From a checkpoint of a small mixture-of-experts model trained on Wikipedia.
Size: 16 layers, width 512, vocabulary 32000, 223M parameters.
Experts: 48 experts in each of 16 layers, 240 GELU neurons an expert.
Training: a variant of Adam for the experts, 1226M tokens, 4677 steps.
Below are experts of layer 11 (counted from 0) of a mixture-of-experts language model. Rows are named router (the router's row for the expert), up (a neuron's input weights, with its number) and show model dimensions 256-383. Each number is 500 + 25 x the weight over its row's rms, rounded and kept within 0 to 999. Numbers have three digits each.
Before each expert's rows: "gets" lists some tokens that make up at least twice as much of what it gets as of all text; "comes after" lists some tokens at least twice as common just before its tokens as in all text. This comes from a sample of Wikipedia text that the model never trained on. Tokens count by the router's weight.

# expert 32
gets: " |", "-", "|", ",", " \"", ":"
comes after: "\n", "\"", ")", " Title", " DF", " Racing"
router:529451449519519484481492528482487503488511488477505519513492497511502500432495474471482497474474520467537458523514488496481497493431474512506496506474489486526503480534489492479499487492506493501547501497510509504491481520528479469510475475494474501468480512498519474502503526492492483498516447540529497499528488493452475483528509448511500503560516459542512515497462572495502538494469
up0:542503442503505462456498497458444467509502448536512478495524529523497512537476467509487481535487488462505506475502498509485472528505490481491465473501495503489483495472498498508555473516519489516507472520523462493514496513485501510514496482524567459499506464461536510524529520534486513508470479542477482458511494531487504524481573545477525540482523522507442488477479501463485498494519
up1:525487494550459476518452491504485449493550509510530490524552516489495448483523477478523488526526512494530456463480536468520510497496507483495503544520476476465447521506518502506511471488477508466510501480503493537461526486540502503505490514489489493499495505472503500510515499460522544472496514494510518523460510495515528497535547484496488487490468541503502488509543485486482511530472
up2:498535445475503408445502490526485495511479525487509475523506511447506489486536507530477524534529516528546541457505508492513518511479508481526497518482481475487503494517505479511530491475494482491519523489541531459487494524497527537496498483523510493521473530478457484483446552473485505468500503454523495478445549528487547499492538495501491511483523517504518493460509482482523497498493
up3:492512513516503516510499523476505510550532568465482481467536473496522462514504496520500494484498510537533462490498519474446493495493556483482505541512499461522530488504478488448518460487527536489489463483488507502501489490539463528482526519504495487532529469507493512541550532487446498553513482509494460550546493480465535494548517510487528501499531488520498475466507472482509508530509
up4:521463515520491503457515515500515533470557490534513482500551537485541533517559509486496514548530489507461498496494512489500524477532453533517485497501524509502489493423499498528509495528497515495474492492495494481487544484536529526482504473493494529511514544499473498472491532462480467508528487509526475471522547508500504532502504510485517515489477536489511499516506479476516480481506
up5:526479522511507516450486484552501520501490503552506498518500523486499510488491505534497504496507534465533495500492481529500478493514548487515498431436509559474528464489506519483483506502512552498530475512483508439477526522511527461503515541521517478478494489531506516516513480484496522479515504481436470519480470516511515533508501532526467478501471507515505521512521484498516509507485
up6:479522498488498468473481499544497517518450494479472488522524520505517477533453491464461504500514509512554519507485537529539488479482508522516488499494477496496481512488473503526514489484482509477545511526541518525501474518484488495493501505503484526499505501500456511488461532497545497528468498489464493495484504516498534503482504494511519535479484498483513494490579475480494514516475
up7:495501527501482502475531517494516488481571528512530498471507489473475519501514493469549487501493533541523509483510506480490495510525521491494563535497494478522529463537505504495495467515502476479535448471509486508508468481484562458452502480507481524525483495461489540541521522468507469508535503516508522497481471479477497545505454496533483505508513505503476478496478503480510505491511
up8:468467517514480541487497484513455487525517494513488485529514527508500488496476440517514513505522543479535499511499480499554480458486491505484486484517503525448490470477511519508520481531515504485518501455487484446498547511484554474514513544501492508510508477488489499469564505517484535506503485509505503430474482481510507518484478523504507555507497512467436498463475500545458450516516
up9:462508495509504472490525514514492482481497499473511460500481487454506472520503486535516514544511560489540516489517496533469459508521475467517486493524486443514495481507530501459507544470455494528524515518483504514471464505514516498486525464557527461504510510473457511459537549534512537491487431495517495453493519474495516470566530510486505526496479495473511500549473490506509477508458
up10:458495474501552506485479532463498490519553532513505490519457548487462494509486489508488477517530494492524500474528483487512504491562521490497511522497528505486524483513543457502476509507485502454502481484450551471520518542492433537538512493498500466531477510434479480506505480512482480454472490470501485462550473494436506514511455505486477515493488510535537477487480483490479480532548
up11:493530495529474484496478507467476485501519514500490481510492453501463476518455546454479521480444478492507516493533493467496523492484536467473485492473473471510520514511464494487540454491473530482485553499509540481508484479501493485491522470509533509513494467478487544501468513498507511463518523480505522487527526469517521521526516514505486476489465531509479450526466500465488468502520
up12:497520493486505466513502459488484483495513505486476471520505463500463491483490501473508473495478515510539553479513504537505469475520487456473478522491482519503506480556508461479512541503500532468496471479517489474462454487526507448519512483483513498544482494523508496488478525492500485536488508519493495470517476526494510487479505498503507484498492488477481447455478479470529505484516
up13:518536519491527492545485485492477451475506506507493472482487523478512487512492489475526475520475500555525491496524501472468477501550516478475481543493504530485491483503479486456467456508458517525539494522457483460482475494506469501496529531515485494494498541503477518466513529500502495489519503503497466474482454521492538482468545500499500511491479522511457462491495475468527460516517
up14:495470523491451483547502510499494487478498525476535476490515497493520529460522467515474512524475526503518548480504501457469486506481520468485495557482522488521499534475492488460488423527491483476515501489534506479519487459533473506511539502479525519504462535515504469528518518540514520495479491501449499505467538509509494514475476514509466504501500490489515463504562481454465517549541
up15:541500500501469486486467574511476472510554508490464508483541528508483495487454468493489482471466480507534514474523488507503473489471493496479544540499480516560511460533476478495500474485546547501504505521498477520511479502498488463536499512510492521543519497507513505554486523502499463496475525526492515486482481522494496496506517505513499455501492527471476496449469519509466495508525
up16:532525516538475559469504511512546499549553513496534494537500489513529485497464490524571486474484547521487482510509501475510535505501526510470536472521462590537484492533508481500481496495524524497495477476467519475495504518479498501546495507509497472533477500518473533477559521522495475481502455512487504509510442524500540541547556527556536484459539532568550463468472465531477501533503
up17:487549500512536513482473465502495534484503460535486492519517524497447499492461437501473460512511513484463495498487475508452465492515505509527459501524534501505491499511448502483479465505557520472517500506516447471477514504531554480466517513534522469481477481476501529510488502493493537490485518481484504528539521498528509497533512524517483511464485517516500502497515508475460472538522
up18:458512470459511543500477468492527473515485483488502481481528525533489444515509540463511497512485471533571507482513515519481467466529487474537552468493547506469529478491497500542520478485446495478454527497485507536463508469507509507519548542487520513505496492481520498478458474484503472528502467506498475492507497506528543511484511472508471490483509501569511539489488497472512474488470
up19:494509512499490499542492460469508439484531508525498505495504483474482464504527529479517489486510493520545518517539515441526518527530514488497467511489488489461513492539496490462549506510449521513494497481455440532505509504494495518521492509522480491472481490500486507529565485480491484466524468505500481468522463535484527523542533549536564529498513521511456515511507493551477510522500
up20:577475507523508486500497507481497473542504504507516471497485494527506512493470477525527499552516497509495515479489512495448469541514541507493488485532533509540500503500481474474475527503490486510422479475450484526468479470519522488494509470486517525534484495473518496471550537533515508532465507516494501488504473512508512504487478519477480477492466474488516471505543476505468485506492
up21:537485493524506444477490521489510474459469479498500477500509469490472537475464458500510537471526516472464491413491489516466466506530483475510497490491533515492538520473468483494492502512517541495500459533480505497516490459502491490483486461521533501497482506456511519491475502506482486507465420475501474474518489524506533486543476474497494540501482525480507473539537495472468500556552
up22:479513478515468509469473474482495530493481500439511483492504512471544530476519450524485482476500503499513512465486471508505490521472526503517480509460486495494494503466490496501498514521502521451504485502551483463541477499496499513500498534485494486538472519469516494523518522479494519477513477510504497458485498511476498506492497508507507473495440500492517491478528496492520496507540
up23:559487494491456521513510504474510471539531501537473499465511454498485532497491494506517526486455493489461511472505495515470487507496520505478486509538480494509508473495526502553482534480465530497465529507491503474486464499520498471516504454532510450476531483475511540558468466465526523470523502532440499449504481527494499461508503464484486511493517505561447465462438503539483454509488
up24:485496494502476525543474526510464565493528556513492476504473509486478513484495493529460515538513528488520503481506502477509484491518503462515476512510508495528472516485519465520476511475529474458470459514485531482469485473549509490492497499547483471483506504530501552495464493471474486531500486491500499510517485464526516508525497503477474516472495501504470509559521483486502529484516
up25:504477471548519486499447509558506464485503514508570492570503467475508459486493467534496516497476460491506518482516539522475508533536511504537504522459492506472472507556534480473494470474498510467505492489476507491464516506492496502512538497499522494491494535494507497486504505500519508479507517504466494505499535503523499508510571540509577471479535540499506496511504494495475476537474
up26:504502491526507516500530488497471496497527465497452488520508526515507513519525501499517455509538551484552494472503547504488473488519546524492503511507489518490513486487471482479458500519504497497417491492485528451518499482471499520525509532482523517521526491498476519526472543487500503544501495478516503539492470470493522548514456476474530465503511528567493498518496493499484454456486
up27:512549513527474503532457506442511477521512495524512502502554494457532515488494541598531509536531499541496553463480511528520522499516507489502495455505459493501458551512497476533487491508462478500455466542508531495535508506438496527514477496482517509502512482443467479493497494505489546496459479498496494511492496488498493519518510508492498461487483498478495501489478487479502461530555
up28:513510516455483527488492456532472524497548512497451474474497496539486500459540449494535511548506522504498482482486546487498501453487489478489525485451544536500504520528480461516509500486509484506459494488508557487451514477518523463510513492468515530497562485510497494428512500521483516523519456542541467497507526506468507500475453473523483535500498495555486507469481495523527530506481
up29:506530478514519513502502554489524549517490518496470487505521488492525504518513515553490481502451507492502522488511489493498536532484483470496507508525476514543504494534487483514531513520512499501471476546483497475508506530488522490529508479513517498484498518495510525472494539490435464452511492502506488506516543504488506534541509496495495439491491517465517491493514483498446499511483
up30:449532496485507514503508502495538508498510524471481479457472495524492500518462494487508533510531513483506497499512518511492473497544536500505521511462550500470513504504484488500504511499502542472461471522427518506520470518537479488499500517508501506501472522529472523516488478514507457458519443551540500483513467513535504504508452556480481497492497510498514487502492483473525505483527
up31:556504528518466466489460497465512458533499479535481494527496561506533490473473474486529487495493473495552511481479480468495473519493517510475472497504511516519556475532445507461484512489470508507481486485460484490525505474518522467481528487509504497514474541476523535515536515507497512497483493516495494483439450502532474523463498502496488516485498484454524504482460504515465476503496
up32:512494496488470503509492485527538505496490525546527518472492531502512529499495557510486519491494541483428465503494499552490512509500506474494540476486520502513491514528504495525506525466502498499546524500499545507511506499495523500524504502517508487476582518488515512491510502540493483510526487500492523525498513516530511507522479485485485516501502495514458465523558525526520489508490
up33:481485481470507507457494519527472531491546562469481467548515471525531470472506481465516506514504500506505497479520510467506541493515523500480494525479511523527537480519517512452515470472514520498527546473548473490517472482453448498504503491479487492480506546512511510495475495493527491438479479490480473480479502515473515486477538495485503476501489492481514487435480494494478473517486
up34:499497477513467543515454516501485478504501555504491505502511525505471433498463513474507488480514530459465512463489495521479472533507521486492495478496483508485483490517457519465488540485501509541498499512512487506463517541513534484480502500524521544520469506486492500490511488519508525526470520483466514478522437509488514486488497564471564496498452524515490495506549499492450469539496
up35:482491435511529505528493501471526519517540543535490518501468477504487487496446530509490490540485474555503577513513488537527489494469505504520530492521472532484516530494501472494550492472530479465507496480517506453500487495513501504486530513519509516458485471493474494509478475492460520491489540514483510546483469445524467506507536498535489501521494522500457475502514511448488493492504
up36:515465523505505524517469488549505480469529527534497475484454501526500459504476523531516526532509515504543516518474440471543519563516520487480496519523511463494518485552487467523546537482496549522498475490474508514475539491503500540529492446533470478526479523475445520505461488499489507521488520521498508509548483518463512482491508559471531485490488512489519481467513460507478418503512
up37:474526506508478536492487475497462493480456495507437488485527531501505465487541549495481533482556532519562539502500524547532514498523482481488555490477538470459455493534533511536490546514469500507459525493473519498476473522501501458542513498497487525532533481524475496512488509482481504500552525495537518528500493534480509498494506492473526466493503481538499452489471500500516475480523
up38:538521511495455509509486462524507481478528528521487464511528521516509493449491487495529447525512530528532491511490478519488460489496484475509459470453532528525525474499487474539508491511498561489510533518472488485525515510445485504506508514520513501511557461470512493477530470494443490516467519490519480500490499528497526508504500488498519514493454507528501470518555504476517498464479
up39:523500515514458483526513497526463522526527467531472493515498503486449508449521514499517479482529525525509479481562501495490503521505530482443462492513496498481508516519512474469491524461501494511503514509447505511507494503507516494480487543491505531514493474473439500514511517545435502497503497475540507507516496479478504512502493565497484496471479526485465458474531470536493484479495
up40:520478535470521465525499468531502484492548503488457486490523503538521480511490541492490495536483550517480513499486508508523507499498544489505491485477519526507469499479495501523526460486514500497440530533496466457534506497479497515512502516494501543477523547483477508520484481491462530471488489462499515488520467544466492512520455495491473490492522503511492482498508493451466482495512
up41:526524543500466504510538496500426468522474492495446494462482494487551498477468452552486526546484470536505515495514489523506475499466521492519495507495489489504534548473467481484509478531497530475515499535481553537522470529497496542448511508507521499493466496472499513492528464486546498479490460500504487512493474491488503505572476480506487548501481482484496477486509491482485470480506
up42:508492478476483480496479491469482450512511510483478493503474499462487525508479498494513507496469492521495528495521495497515507483489511499406519469445448512553474500500494500493502483458488508489509530489485491457516495499500492480498524491514483483604486465485496520515503497500509536452523544497506488458522518470503534522547506502494491484472482516517494478534468490470468490494541
up43:499493533501516509487490493480510458550504502472475486469502499515503521463428462505507500488509508516528486486520509466475469539501540462515515551529486502488550488492538484524515488474491516498525545514523558472490472518477478489502503507514492504519467505535469521524513546526503500467481472480512462479522490505473488539533551501515532505511496506563496466459485481487484470484519
up44:515521488447494498506474512507451509499504504486510489479497480495500513511448506473526485486512513534499503512484497474474482492521506515505479573487551525461523551465448476494480468518470519465527496532520502499524455493485473468503511523507517488484481557476517499497506472478459490503514489503554488485519454545498540481494558496534520511459434502525521464492535503492512478489513
up45:525522515461508488505514458545476489494461526477502492500473517537496517480503488508524475473514512489473497515476516511504510465498475481517497487478505530474480481425506515496521508499484482480486504495530553488484474442541504517574510499493497468533520526495535487514512548473496535500468508506513497502483480489489500473500474506478517521491500493538530510460494502509492485496486
up46:511480517457469507530462514542465498519549516492500487513490529524482505456461509486521507496504521494529494475523475489497521522543530477483490500544537472490474501503481487476479517508484556537523512521504486501527523514543487509493496535511513511532563507445463503479510461487449476516519504490542496496510454480518510524593476560486519483484442487496514490471533484507464496490512
up47:517512469505466524524470468487507475538508522534487480511525517488516472524521502518459517503518486476533519450502492526513507476492500504463496404480472524530484548469507472521509485489482513511462467502475496462497531514511538478499528494470511497524501499512507537455507464494484469545505487483479518528518453475469508461537518537539502497495459501491510480498539469532452512487489
up48:492476563530444501492479509508454466512542493461533474517503493491477485496527476575517532506484487504490540501477557448503465451512533504500531506541459510532497470506518494507489501490503485493464488477508518550532531500545525490544535496499537451540504494517509527525521493519534470509488467528482461492510542489469500506540459468517495525472504519497521500483534490493526487478503
up49:509496476474460547492499470556472530524490553500514507514484516502530479495455463486519518446499520506479472476457482516548526524469515475507528531526474499491482473465503512487498501523482502491512508504508494498467426511499503493522459568477490464502533529521521482474466523466442489487485450487471498496512454535491510529521501542501501427510506491585501497516492528513502487526461
up50:519470515517495512463462496520518468546518530527552462504474551560522513487503471522533516488452492497516534489538493477482522521510543488471467500504496533550482497488524491514505463496522520569523490473499495486468481453530435478494517484504513482539505555499501497526537485518483464487521552544499495476484494475480528473507504546513501473462494545520526492533479485476469455495492
up51:482531492525530504522470497511509500506481514480502477509498492484487526522507486550492482449498515506514528528492543486477459523482469501527510501480510489509503500490510487475473502504483500457499532476501486498469503517521509515504498477560507535518469526497505481445517538502487540564457515480530505540518467492486516531523489523526490479483463523518561484474511481486489490539482
up52:528479524533486495547509484499464511514488542495497484519531490452489533503519513514501417513481467520518527477496535501498470499485502525504532466477422507518484501548448517534522515471489512470508448546520496492469464491498482461508511496491531530500502451500532530508474520540466517459494509544483522531491556522508512521521460491508492567503533502451478465483494486496493497482487
up53:511501473517526444467494489522500511500476492492463499560489516527506483516490499511512482508520534480536497495497516502435452506522501498447494501519501501483501493503489499495519517468534501487467517516491465454501489508547488537507513546491527499504485522452484521518478499484491484520492478551493489506510464533510502509434498509510533484494495511468439527482502506528502512445514
up54:476473530524483525494506469496488548493520506473477474559471463502493528463446394490545499508497500485510517508442512534537460518492532487499505540525497498455514504494482517481513466543519501491520536485473483497517522515498504504495515552532509470449513504531476536510550467514499528490479513493520496473490526488512518472521466484492510550491519510483461508491500492482484486470497
up55:540454537490521513522475486485487527514524530511486480464532470504506531499480435481539481492490496492465487476479482502469491489483513521506476499488505535543545508522497537522448534517490495524450499518476512488508487509496483503489533454463524494532498533520565482511480498475489498460496538488477496496517507520464511471530528511483515497485482505469489518506506496512512521497517
up56:524550517492514500478530455466506515465507524489475465526503501514503502570538487498523462494529471489557504476488506459528485502566524524525475492515475526503490486490535491481478476526516500525488497476446502489475543486494511506533532522526465477503480487501448501528469463491484483491468490470559487456537508522526496521518495500560510506492498509483502466508512477491542487527533
up57:549480508518509478531433483476440533497574509489485481486490530513496479503522472518495482485487508471511506499515508512476493456541487511508512522501511491471518472494487490500480512486537551458429505489510521431470536526497558482485500494497529479497532516478521494471496459502485505447536524465500477510515494467525498516512491518535471543500497495508499534531520498490496516439516
up58:526497487516475531506495492484509525501515529489478488503492491532483521479514486507474469519457543518520536502492496492515496522469534474540532510483489442567506485538487492522533483510538495558463494469509481473521451536490495510486517525504509484492508521492438522535487530467503504471519489530455504492511479502476534572506500517492530463507507503543493463458482503504475514474461
up59:520514497495448502509515500508549525494536523506494463503552509469526482476504497489519444502476498503559514488512488463501517497534469490519537522472545469479524520542540456496504534533512506486516499532516480487469485524521490485498511485472495525515524491472536467488479494463498525492458496527490456488471498510495498485480499516470518511448437534459530438479483461458506514449478
up60:485484518456468488476525484504448500495489513485540476515511508547496473511494499524516475496491510510478540494484448511533503529476551466499518501496502418475499489459479504458487506523486568518499492478554489461567501464498471530472524503488479486503521530431497519468479483493493496505503518505477445484493507492457528526506493496505520450468493541533555476501531479503486490482574
up61:465511531500490511492516522488512512479546556497504492491543473514450524516494518504533484521510510512533485471545510512459497514499531509498579488496468449468487493501492462449493521505537476505506503497481532516510547479494513464475505523480481497534491505497498569486528496476490486521538529502488509509479533468493512481473489463467512497519503494485498511440541486502520503534507
up62:497458531500485483527459485483473474491505500482456467517559534514477514514475509498521456500506499541496520494473486495489443506505487476499519487452490484524553474498476488529470487530487525500473540582496485507519531520525499479495522518566468487491506532431525491515511472480449502470468487544510528480515460473521517503522480495511509514511455479511451461550504472474530511475499
up63:464515555538534509506478537477530511513515496496498492505510493453509516486512469498516515491488509477507524499521504476518519507521551517478527498489453499527457509504537481466485519499565527511527488543485506459525486523534526476493506475502475487501473509509468502521516560527513495473544490502489494480484464470543489488524494479507491496468452487503486451480542484472485500473481
up64:526499473458436503464453478505512484501536476553488466539504522505483491476546496490490434550531513511538530525497475483503506506497542479475484523467528477454500509546464458499546530478500463476508500512498480529505478486521497542478501529476467478479541489520496515442484519480498485453492492534475513482505513460552507476498515524450518472465455514474528482511504484472499507513481
up65:478505531453478485521534514532532524514487508502490498505554495505490510492495489483534510515527491556486500483451511483472503491506533466477524476471493518480501505492523506485438498527464544456516479522500469488551488519481475479483524526502518498478504492492511473526504513488503512518496503534503460552503509572478491482499498517488499514505473521509507447514464466472491506473519
up66:512481521491507506476522467519478443546532543483504494519496501516514491454484518513523502542489512502516549474521547508498525487503437496478507518481546533494516450486535489534522489501484500517505515488517492508509471483460478504571509510510498510513469507512507511517522522444497514498502500486498459481492473522486528502485500495539521516503510512535479438525519491491522458467500
up67:480495508542499519511493505489534532499486531534505485495510481492451513501529496523532533532532493496514493498475496479478529495519499490507501550490430526482479486496503516493487500455477549478466490491488538435456512495524508486515521426502533483527481499523514508459482492515504466487526545490515513486542445514503500543535532529498485481486541522495474464489489492475455463494487
up68:468511501495506536487460443523507498494459524484536487470481467475528524459527486489494489482486495465501521474531501472488503485486538496498523546511495536491447469467493493504474509490514524456526505522550505503512444492513472542515540466554518512502483482489523528458523499527538484468464498529520513469510540523507510445511482550487492485468484513464535495458457491505485481494457
up69:491508494492566516443481470501512494489491479477507480468493525464517493496510490534528513517476523493498500460467522557486515541499457516465490556515511532482495462514510503537507475495524491503483535512486491475497520512518524500490506526482500489499497470535499493513522487480461473494490481482481488517507467482497511508516490528506538457493492500476514450481515488541497513514521
up70:460454539484522496468478472497490499482470510463492486444481495454492504558477469525514526499498519529522494510477541466458463480479513463533496540492501489448510510539522506516535494541492505493482511489488490479518505511520486518492503468512508500501475473525486468540509477503503529564508507446499487486530468517535544496522496528524524542473516511505529478473488502464466501516528
up71:496522477477532483485514520513506487513546506469522502501515459480522490536490511501511500512522537512535545521500519468460539510534449473508519495509502502466555472517450496483538494489457535492470500468467531490481481494496483492519516442533484498507491464493490562520522504514478458517521477515445473495461507538466488517527518512515511512491495505537508512476485490477463530493500
up72:479474488498492495503477443506541471496505507512497492504499476495506473465506546525480496472463507509530544492492501506516510516462506457523502482484478524536491529523496473504463502527503552438513501472519487462496468479502534539495500462500525501499488491511456540461492530508485502492476510525510460490504472476520482518547483526508519515489499516496497468481502499531462501493485
up73:529529488490471466462454481469489492502499525485449493505504539536463523458515485496472491532496500513489497488508483523491497507509485460464506482508443551514545476488464449491519487514482534517493485501498528506492486528494481524490509498498526486516480508451522489527540532513486492428486475515498449486473477502505531534513533497535500486507485494511486458474518512480501496486491
up74:450507505530515497523401469492516509493518514496495486490496520486432498471518473469546430512522521520520477497529462512478476485515420531513505472510489510532501486516489505491468487527523492430505507513488461468479519535519545477510533461509492477527481502476473507473506521461526498471500516487511489487511483549523509492531526512506506503490555494485509492471529486484413500466493
up75:471537489486497475518522533490516480519486565455511462504468496497484497486504507508523500524519519515530508495481497491509528507512482508489552493532505497492475497526450525524529475492507490450507483498531540475506526557464446543495524512485508508544497483497489549482512490536491507500464475468494500540469496501501501497523527531491511566475533517494510490476513479519486489563525
up76:501523481502518507520521502518479495524523491512530496507473509478533475487471497523504502505528516492512525485497496524527490485536518467516479477510499467479491499456512520485477464452500444518503517510477532510489497479516476516525513503491562480491431536508470516500554473504456490437470444508539490472439525458489505513535525498520502477482468518438490513527504491511513503499497
up77:461500497527447477507551471501475487507531544473502468481491525463502479496454510511516512505495510489564479440484547516498461444525518495511492509439522477455500489495521491486531478545477492475499463526513494501526479487536535507530519525500545486513510528497488489463513503519447478514528467537514470478518448513481506500528472534511499500505508504489541489511466494491488492470527
up78:428506502478543498485455496521496498491490505489480486489454513488501490519498466540504499489518531487515475508492511507526467482511496475496486509434501480465499513514569429541532473490523529498490493471524529491496482541528477538473503484500489497528476458476502499514515505538488482485513504498525462494508497559448509538537443528504483520506508539517520525505490482455527495497509
up79:475501449534495493490476529483489528530465498518528495519523449495487466472511507531506505507501545512505502492491527541515464484471509479541466556548493452517509502520531485434501457484495530504540516492514497521477460511503479480493494474464494478540477503479524460472508534541516486528462495531487445501500511499486520525502502481491484528505478494512433534500483509496525499533479
up80:516490482511506508503505492509496466567557492508463480547562463487461527476553479520509489533489501507503487483496524529501454502490523514534463456491472529517536483508458495492481505441485528487498463519485509464522496499532521529515513474465523519507485487542482503518517494534473468502479516529471474520559463543478514529515482451477501525477522529507530501512497492507470466449523
up81:540523538528463503486459465442501482508521476515459492520534492488476487484516469529504497511544483482481511453483478482491506495522511482514515501517473473465538478480481480481479443448437559472459496510477499479510521480528498462487510518548486509543513536476492497468502554536483482487496547499485511492552493509468469506470517491467507482472537484528506455484476485466519462510511
up82:500504511502471503471468485470491451512538520501538498515571498479513502483495497516544472563488508542535529525502483501486454500469529445540547544439470478512491514518475491500497468496506525515510501512495541478462498523493505482494509495553475488488513537502506504533502526530505513485475514528482477500533483523468498517537580518511532515500503508512485512498450481490477522483507
up83:495501524507502487484483503502467464496539487499499483485497533464491486468527471491498463534500503556510524520514484517481472471488533504503494511444496495547519488511468461470477500528503516478440482505474522521508483509515527478502505517501480533474548508508483504505500483506505472512509481505490481532508475454450487558521507478517519497481456512523497506491486488465473490532458
up84:496542508503498539508525493529493470510502510510529496486556432537497470496514533504510520479468498520535537467463515491534498529500491513486548501518503484528543489531521507482510520459498478513510515452455488484521447530514519506539496465472516470502517534508506521535425510512478506475482504523532510528513491565499513534478502543510499507509495507545481446506503517502500460510497
up85:481532463525521514493473522498506469534467482498490473504485504452477475516488455466485496528481492536493504473494520526508490478471509503481503505487504515532505517508507499490513456472504539512473490541487553528511472502485518496495497490515444512469486454514477497513486515487456528493530499518546496443497488440510523530504490563550538493468522525498494525481520477493512501499559
up86:527519445517465494533493506511460465514494557496510477507517503530461502482479514494538503547497515454544506487480480508449483542520490492499505475493512491511490456552480500481484499495555459540499505517504491505429481459526527497501518527511518457497528534484504497479525523507496487508485496486495518485476456512515532440473491477514506516505484485482531485499546483543450495537510
up87:502506514542510517493478513498545507504497501498483491530485520518483447532460453504504494534493500506479506493524468524460460541490476504517479451506491464530521499448531500478488480514492516499504484529481490477521510498513509473486508519476518457498494500486486550521510514481512487528489467498438531483473529489471517518484493511526513500481502494439471542539517483468491499508486
up88:445488474474485506477515531511495475500521530507500493487512483510542503486506470516500496478487514511499504522502515485526502479501527488512536511463493471532467499490554460537489518549437485537495543503480507482521515506500493504481492514470494464519518502445494501472480491504498473506514496467567452491523513512493517550493481484503548460522485514524549488490489495524496506485517
up89:480508497514494536465523502557463505471526510437536483486513533483522460500508480509493478510471529527498555536476529487472486462522461507487517539473502533516480484529541485516509511497524491527488518503501518477501541462532454470472506512496548529512489476524496499480489457469495514499487541453512481507514485498527512479532491511555529490469495510502482503522499476459477541509511
up90:521524449523504439532480510524512469519480525503501490493476505502475539539493510525494459482525536524488504479482480524475476521484521474508534476490472492484480474545466478489460523512520533511483479503511516499517497481504501502497494437476481470523516454451514491494533518519436470473474478515505521504523473476507484517522557488475491495506502504483520499501503485459503505481537
up91:518513506523486508498550518511508496526468510512507495496516506479514527514500468531475519498505451522514575487489484522487531490518483477558533579490518493478507483489502527509477499502463512495501529481516501479495477487512483495544554453524529493489502537491541488489510525497537473540565517519505492495494483531497497488521521503512522503490521474457474475498501478488481457441529
up92:485463498508466475483513544498546474522554503482475472480475529545539459495489473537569524557462543482537479521437484483498532564513461495474524507482463494497482491500469520512509506482477485501495570514496511475527505502554507454492494554465497507503478490529465487531521500501513470497500520508490506519519519470515496497531498507517496509500534479523505504512491465497488532450538
up93:503526503503517464505528467494464472500502498493466470498512510497484471499526480499473496512492510531534492479508513493510464483490527485494481523481487497537517492507476470525533467479475518499485519538484480463506521509541539460490533514487463481463493531512511544503507435494492518506486511523522532528559442498500510565506511522544520521466494508499479512519452477463525508465551
up94:513498502504493497473461507521439496480514498471480490530505473491502489492501493494502498530515556524473515507521496513481518519511468472490498465459473569492529485503509462510505506525528475478470475480472522488482502506514526518506511503504485511541490493503487507467508494503514484486504508454460470521471499516474510500509485497548529533512489562519439417421486506533432492533530
up95:491498514509550504519460535509499483509564506456491470464552482485544504453513470520514484502514523522538494474545466526451505525520514467496522528495531479469464477528481479460504496546499536498524505495495464521534515520458533515469508473497486486526485470471499529446565501490478511518516496492532472463457493519480517516514480511496489526468525544487500468475529488502481506493485
up96:464491490509508505526496539485495532521519525474487492508536484503507542496488456489533507506483504484491467509547498533468508476534545489493485512449480460544511447543522521497513506510498511447505491454457529464500505524495520522498518496490551527469497467509512487538498544523493486499469539512521506475473484521453523527518473492492520536483494567518472519475511489513462475485526
up97:504522505508538497490482515548502506481504495409480488498493513501509488489500434502548489486500547474553509498441530489517506502478487502503511541532486471480473508462478505470549517504487510528515481521512500510436513500514487496500488521495491531517485461473491494519501500475490508563512470494490462521465487533517501483533434494497494485505480518485545486459508473436545518507513
up98:510493511499512491494516467454504508569505509523501454513486513474493472507489456517506474499503515505512577521493491470521530478499493488463545503528484516506475532517507513525542495481530466453455490489532503511469476473505467510517515510490537459486561526557477506506462515526483532516477522523523531534550493468506505495509511476471530498476508519489517426520489472486457496474500
up99:487520516492529477502426510520537500502523535523501497547523503495526472509465508508508486516496548473515510512516492520508485494509489515497499495485531490534506493532482494488463470509516536491471484519469472498460557489514525495498521544531546472507478511457480493444502506474514480527551509504459491491471483501493507462522547496494452509467488500501456498506513484488449536495489
up100:524501490510462476499469527514497490547495479457493494524516486502524481484465495519524526504517500525471490451515516498507476486459498485480484498495495517498523476500475477479505489497487496486541450485529473489505463494493478552504503458540560511494483496493512460524567507494549539529485489530527487462522461493440519513524535504541527539495485517516511491504488509516465529479539
up101:502500500454517526495502481544511521508519560506505485492488517505502502468500467486540461485466482504507516484524477534526514481520517487528463493464504454529509460483501504498529546454487496469477468489492506523544491489479500479499505517536520492506523537549515530464484523499483494474553535509517539510471509504544523521533491526496448493507530497553489460510499487478484503496459
up102:490513490485476477499470484480435475514492508496504460500534472460510493495480461558518461508496527491510478489490528475521463512461512470551479494445439505527475495512525483476507446485521490479514500533535515494478489472495505495468523489507527442485510506514501468494487501524494511504495454480520503500526485477512508472502494464542491524506462498498461515543503469483514502452489
up103:493491480469475456463521504486477468472491486475492477454535516549501487517458472518524503525450526504506498514515473443509487531529512480545487522460500519487502523520516504540531467514523505494532507505531517511507439500493492504489549490512515522513470490492497477513511524540547504474442511511443487531504498508465547490487531506506537497477467578496482500487468482451494501507486
up104:467492503487501522497507522475476485498485508491500498541590495442478480487482491473493470533472536466499492508518536521526490499544563508493483526483518510494497514536502452520568464481477501520478513486487529533504536513483477509524499498493503538504488486526503491522500507537490541471493488483494461469534548506513530499517496496534551520465505511451461466509518493505452483504505
up105:481492472507490528517515475478475546503511494484449506561512531491482472509529513522495507520502523487495510518493502519483497500514502524454492521480499511460497481522516451513499520488493505479463503470453554460489447501497492477491496486542501512479484485503482494536516501512487522494506497502483497530498499486469520510505481445492516525501514520527475491489508511527506471478476
up106:522485495530511480423502451516524481483522527496519454544469485520534463483548445564490501522503538501506515459463510528521507496504512514507484483501488512431481499507499469543524497492492479470507489475533490521484500523500493500492515547511543510485464505515491543490539498496510520504458428566498497475487547513547551513473506473512490503495500550520478522507509482501512503475480